Experts of a small language model: 4 picks a token, 4515 steps.
Below are experts of layer 10 (counted from 0) of a mixture-of-experts language model. Rows are named up (a neuron's input weights, with its number), down (a neuron's output weights, with its number) and show model dimensions 0-127. Each number is 128 + 24 x the weight over its row's rms, rounded and kept within 0 to 255. Numbers have three digits each.
Before each expert's rows: "gets" lists some tokens that make up at least twice as much of what it gets as of all text. This comes from a sample of Wikipedia text that the model never trained on. Tokens count by the router's weight.

# expert 167
gets: " h", "j", "h", "el", "ath", "n"
up0:136129175128135149144145115150185114123141123140178158156116103134134164147110109122139176122129122180137159161113124137150134108139094106138103101125161156133104138102130090074145129103134148115136139111132156091069109126097104150151128131089113124098142077124125110155094165146116115130143120118109125109132158121130095113205093139138110130153127161115140156130095164122096103099130
down0:140126112184136126161100168148091139074124142101164147096106076109147150087167107158152143143094152101109108137093112152104105113135129171150113124141119107126157114134131113103124140133126141117149149093105143152118132137096103185141119157071155128121133114156129162145078163111165169147106133144138130144120131135115119129087139131118085097118117173114125154120128107120103141120088
up1:142100178112102099113139122138131119128114128103101134131157145125145131135134155127141132120194123158142091165134148121101124117113149104101149078135161139132117155116132181122113109132139113123145085135124117153095145118142156164155130124107108117143099145129115149078118159184155120128122120120131143086109115160110103120111157134165130116121092154143148174120047119100136129106058
down1:098140137151119122155167144146066085109149129117098114152077148109125165144104132126109118159107137111159166090106132109144151113084126091129160137135136128152124130118117115123144153150142131139114067183100119124118083127147100079152128090149155131150150149087124187114115097124127101084138124148115097098109129144145128127143134143142132115149106145137155128159135137138135091173167

# expert 17
gets: "all", "ass", " pass", " design", " kill", "ail"
up0:111101119144133121139098185085157066142118155180124112100181118107153083111133080127114122130172153144101114115108115120133174091171125149149108125118119108138078143136145112143138107123138136152122084112080126141130106121132149091091106117104143137122114113122112124143097131135109144104137154112161103106154135143145136103124088183155138128142144131179135109123120141120163126163162
down0:126166127120171137158103121099074123114109141102117115124133120149147139125160122129117120132122104136092142136111125121123128148135125158113180116130130143142156097148127117140083137131113165109141096120143086112167098122074087092137133149125124117135137147158171146152138157121146132090142113141028155098172133138102112149131081117076126127145179103137111125139158141160141110114121
up1:053081127166154146131125115127115053173112118123121145127152076125110115139141108112102109185094142152124100131143132103148162129143119116146118127146147108134104158136129131122153196111086088108139103118064145153140124133135128158131155103121137149142142136134152166112100097149108150127165134119090133137111155150140129146136132086116128131140113127145093143169125097111136104112133
down1:114180175075164129116158161113121160101139141118154139121117153131095141118168130137129117105112124157136158104061118176139105108104131132088139075140162136143113103090090129109134132125100140121113096140106095123143126157098138103105146156118164165130094144125153137084138182122120130133096136127105127100141148124145168147136129089126105174138103112148139115112134183116128118135115

# expert 52
gets: "0", ":", "1", "\n", "\n\n", ")\n"
up0:108109095120107158077168105152108101149146090140149168094155133100127105100173114155128158124163107167132104125093118109095135154124129112157096115074119179134123109109094115127097140126150171148098146194138149119135113135169124140107145162131100127142122136097144149115142126107135134163117143099148152116131143118106095172148140176138149094142136140119133141110112105158138098154108
down0:119177128138114116109126135137118174127080130160185089166122124128130163149153134134128101170134129159108134134101069122094151142125152150127135096127107150111134113106115099131161089160116086093107066126089123073124119122133150113155121139147102089116181110157140151138115114146125137143113138156106118192165100142116111096119136134111125112150111113106147149154156149121116137117115
up1:124105105135108109110154073117167122148127110118108135124144124092116134155154122138106122103148133116132155113139136116142135129114097134114104124128139143119132173205133123100150144152129109148187151129157153093116140103129099131111144133116089151094113112166117091100140153115182169120158140109100176121145110178108159100130138183096110118121074142107152128122127119168162122127091
down1:101078108133132132176165148145173123116113127143097118118135117156110116106106153131142162114119082109106109137123123137137137135113166164137117108121103069114124142097099139149148126115156064144084098136110156157138120099114150153121134123161196141119099112128116147129122117138161143123130156148122134150148144138140100126095115142100154146129113113173090131136081078130126200141128

# expert 149
gets: ",", "),", "\",", ".,", "',", "—"
up0:085149128117101112109118126127117098152153155121138106098139147109148150124127115142142127133155166069114145162126104171092137127074105145127123115058111178072152127127126124140150155145129177112155117125176121127157123133127170150124103114141124146125152120101153144126180147096130118162160129104161134120161158083109160166121126132143124093133097123091132107122112137144125157098148
down0:171164122125180142137101109163103094132106105102150137092131131120146133156138097077166141162129122108156118106120123119121119152134122134152124151127108152147104124130096135133096107148121108114111165120194105120149133122142083127114106147119155135149152148127132155081105094108097030168099100153113122128154124143122124143128108142147126167128163143117151106132174121096146142112118
up1:082144119133126129098143113110146087134149137091161125125172166104073117159126067146153155125132100140119104174158119163121125131120085146101142129114104078109156112131131089123136175150127125144140099178174173130133108122115101145129128112152134172101163132135118135125109138078104117139127145135138163146132116100113123100136098136146089111141144100138129150112164148136141151085164
down1:140110107135122131106120153139147157135129151156113090132154139173081131149152116189158096129111128085109088170134100136100118108098162122133102119129123159152121144139130085086052146163146129141139111172133109133108109165128133154128160153147120117118158143098099152135115127100129141150121141070127148166084100125100119090151127131140107092095137134105134139095148135105154150133136

# expert 107
gets: "n", " album", " film", "w", "ly", " an"
up0:142136089127113140127123122124125139115083133152139162122127120125121112168094150189096083137161148133107173188115123138122141114162143112111172136104126121091186103102111112083123096100149129139165143175109124149108141103113111105165127156126116147096128111135152129087117172105137161121143103106122124149125119140129115131167134164080093139163130128089146129112099099143154138110162
down0:120108117183103115149148104103164135127124116129158129099152105121135146143118113135153154152123160122128100113111111155118104140075077092126138137156109135159109129122159113156140121103143148110104131086178126128130129155112157136115176085172127097137108138140149135097159120162109148137152154081171124110119099135174083098115102129146127067138165107100146126119107113163162146129148
up1:158133139101135153140170090109109141080123157147131073104140152108140103119099124086123145149136142112124158140126113152128168131144137132150101163108132140142102103136092116139158147104118127085149118083137082153127127117137131104135114150099133153102154098106139122116096170165087137079131106136192155095109114104157125137180103116140116127122127146129170134160120161150161112090099
down1:170141126117118147128099121165139142156077123171166113094141163123116122131144176108117094144150163115117125087175136130128127127154136080149141145139130154118113089118172107153181138080121154152164120146103113165140139151143144119126160130122121173128149073121133100123107135073106100131121128134136117086124140090148120100105152112113129099083154118110100117118132104158102110136154

# expert 157
gets: "ed", "ing", "s", " includ", "es", " said"
up0:142148126125120155131137173112140134154161141099127133087099119117131149116171132125106172112134128116069132107084141159112123159111108102120112118128136129117123162116163127125126150129109163137130123140168124156107116144126131118132139160142130127081123122114134157099139105106126154097080131207161135111138157075063155167120172141144106127160105092156144154104127099111129156083115
down0:136130107118135130125132126165097134127142146149154127112113118121115202087122123179139172162131128149157156108087114121133154095138169154138075090134109093143139123155134147049110135105149113122155092132140157151119150128145145123138115105118165087096125109127135108165134131119129120137086128146125107159098127158063120111120118130130129114133116102117128111103084147144113098129186
up1:111122117125119140151145139113130136135124116124089115090128161127142134159142144113118126130104131105109162165050130142120090146180123116151189060091140121114109159143133144134136123133115119150136094157144146170116139120112145130103128123157140155090086103108145151132166110122095203123120095130137159134123121077119148160119139125095142137130074129135156124117091164121106106145121
down1:124061102163141143143158144127106120122112090127135112158138153129115142147110138134141111110136109102106162145105128095137119140176155108114172142159135163145100134112068141128140155142123081105133162134126139156136122104100144129130091139161112098123120133133151153120115166087094152103127111123138146120138081130150179112116100149140131108166135155102093102102134158121156062182120

# expert 51
gets: " he", " the", ".S", " He", "ican", " she"
up0:133145161176106134113143133145113103103114140092119128130132113132147144142122145137118127139144099181129126146103137161134122166197114091129131099147095132151143125149136137109148114119097160122144108099033150114079180139148100118086178142137116136119105122144131124139158109115072145128147129140103115133173134144119091124094102160149137120113108131134133122156183119104132106125104
down0:136095137157148112160131147142153193131108120103102119100102107154128124105101147149129157132125154129115146138121158080110115100117099119090135115108094143087139120116156104157181126160183125087128113113099150112088118122134139143126157120148138129088157105135107150136166128165113129157100143156094112152142108105121127091123145092173125083166156126118192139131112097133114116141147
up1:115150096131122178107113116145129102085173142109097165110145167144149144136141139141144177133154097120095070114168130132098173120105099101131130141146144132156188137106130139150130107103091104116118091136086137084088123139121124153137124150098136115165143075101153148131099142125108128126201120125115117146158154138141139130112151137153164133130123124132086120096133128100150128126122
down1:122097097098122092105168116180125116131179134172115106117164162130145147161146129143096148100133154138114136123105132122156131078121140125120106124153128093114134148134111104149143112115078153157153165142081166110147177105144139125123123125107126161116122140137110093117116140120096108116124090137106140103108080180120092112127097142111124140189115147162140167106149122096158095140131

# expert 75
gets: ",", " and", " that", " but", " which", "."
up0:125121097140132145168145122092128139087107131166136115137139074133140200123177098125111058111136123143103150171098116142154090160119135104132125150121162118133146136142149128106115137096117087146122064107139147117151128100137130155121121169110123153140100108104115127141164105136111174107110134141123125178104137170123142162127152130156150122121072138099136113132124099121164109115125
down0:108104119103109118124134100112099178096111106144127135129160073148135118146092117055129113118119099114101118195141165110139116139126187125141143130145182128140144170112144160112100147103093140109127086115104138105136146155129123107114117154136078131136117111136168132105150126166125099097121166144105112148125143173147175119116165160128154166148139142126122141136143111119109105128117
up1:110133102127124148125145150129138148109145126092120111124119084114111122127142158188134153141163105132116124135134108109085156117106150110134092132093153149135149104100133118112112142121131176125142152153132168163120110143142164136142166142119134139089163125112098140121106191088125124079105160118086120169086160108099117143169178154127156094143104116122103116085083123126125154113096
down1:120174143106146124157135119161121152121093122121135121165101147129073081090164107116096115141162091178135171134108173097160154171119131107146148138127102163093127125135119103139164141102108114118090122104117141148105124127121162112101153165114146103160132131169147153149146133082087125127133133144090075161124146149142125126151129160091114123119098144135104109126135133110130128096090

# expert 130
gets: ",", " which", " that", " where", " when", " However"
up0:191129121160122132110109159141162120113172088146146123138132093140126127117116103122147162094111145149128116108135135104136227109110117132138126123146132142165107102107125111119118112169121119109126176090094140134113104104118122141154123086157140146112109125104106113167106117116102094130126164141159156133106151140135141109192125117118121133128142144128182101120063139133159144098141
down0:125135139133119117140117125144120132145079127105143133128120131122116090132104158138140128132112093131094105112156151137164155120142132143125161110161171131126129114127131079113124119122107138091152097058114127113152118111131150124113123127100182125145108159141175123191091086167130076161131132145126118113177101153136167152084117152102105101163112152163110119121115152145160081092124
up1:149131123134122127152117150153102138112074103154137141116135139156108115139080120143098094103158099118095111131135135156138146126149147123109127089146080114156181154109139124120147109081120077118199142090159123084127120138090129160110080089148165137085102141172135136136109125133131141105141141124137121126069133087122140168139136150173107140118111143141156131121146125128140114148104
down1:133107123176113110102148119117111148133136115148137097157122114151142138099158101181092128117140151112150081160144143115145114096123125123166139088149180110107126149114117109133137100149149158086119163141126135114124105170101160172145111082120116135109093145133118169144165131110147152109081076158123164146081136079123144165146134101130151117132134110138114095123071126119150139123120

# expert 124
gets: "ial", "ical", "iness", "ic", "ional", " other"
up0:122142120134121128134136160119120131105147141144085117091129082098165103140156110209094154120131103136187100153094130125145130090102156151148119092093162155129139131160083143128167101164106148110108120139145126133098083159141127112141124157112111153119137132174105120130088121148110176169132119166136118153125165110130113103155121148116108139134128132152100163108166125116116117101119
down0:100105112087132154139127124130112127125133123110144098158102088170177119133135095088147118140138175106112173136132150103132135138151128116148126127113118156093131128120156109141144129110125114057175121134168128156100104107126150089140120116135136153124182123169102134181099095100103160142142133146114083113086158166143116170126127148131089163122102123155163110130121109115161119144136
up1:155113104144098119131097153107111157129147125137098178125130102134163110143121112139114108147159123082149146137138138130120128122109174147162138161116150080115105163076095128125094146145107115145107143132135121111192109114103170171138118106090166111135139148090107094148154133135129163140153110158090111140091132129101139123180117121124164122114117112143174170105167108124103140093117
down1:096121091176146111117118136137088105149116146153147110182092152121107107144106108133140117089184134160072121168118129126135173119126069138076136129106124169127153091128115177099114155130131117107097126112119099140096155156103139158146158167118114156118126147149116126133125121176135120130143110111165126102116140136084111115143131161126132082122132146114109151138131097132156153112163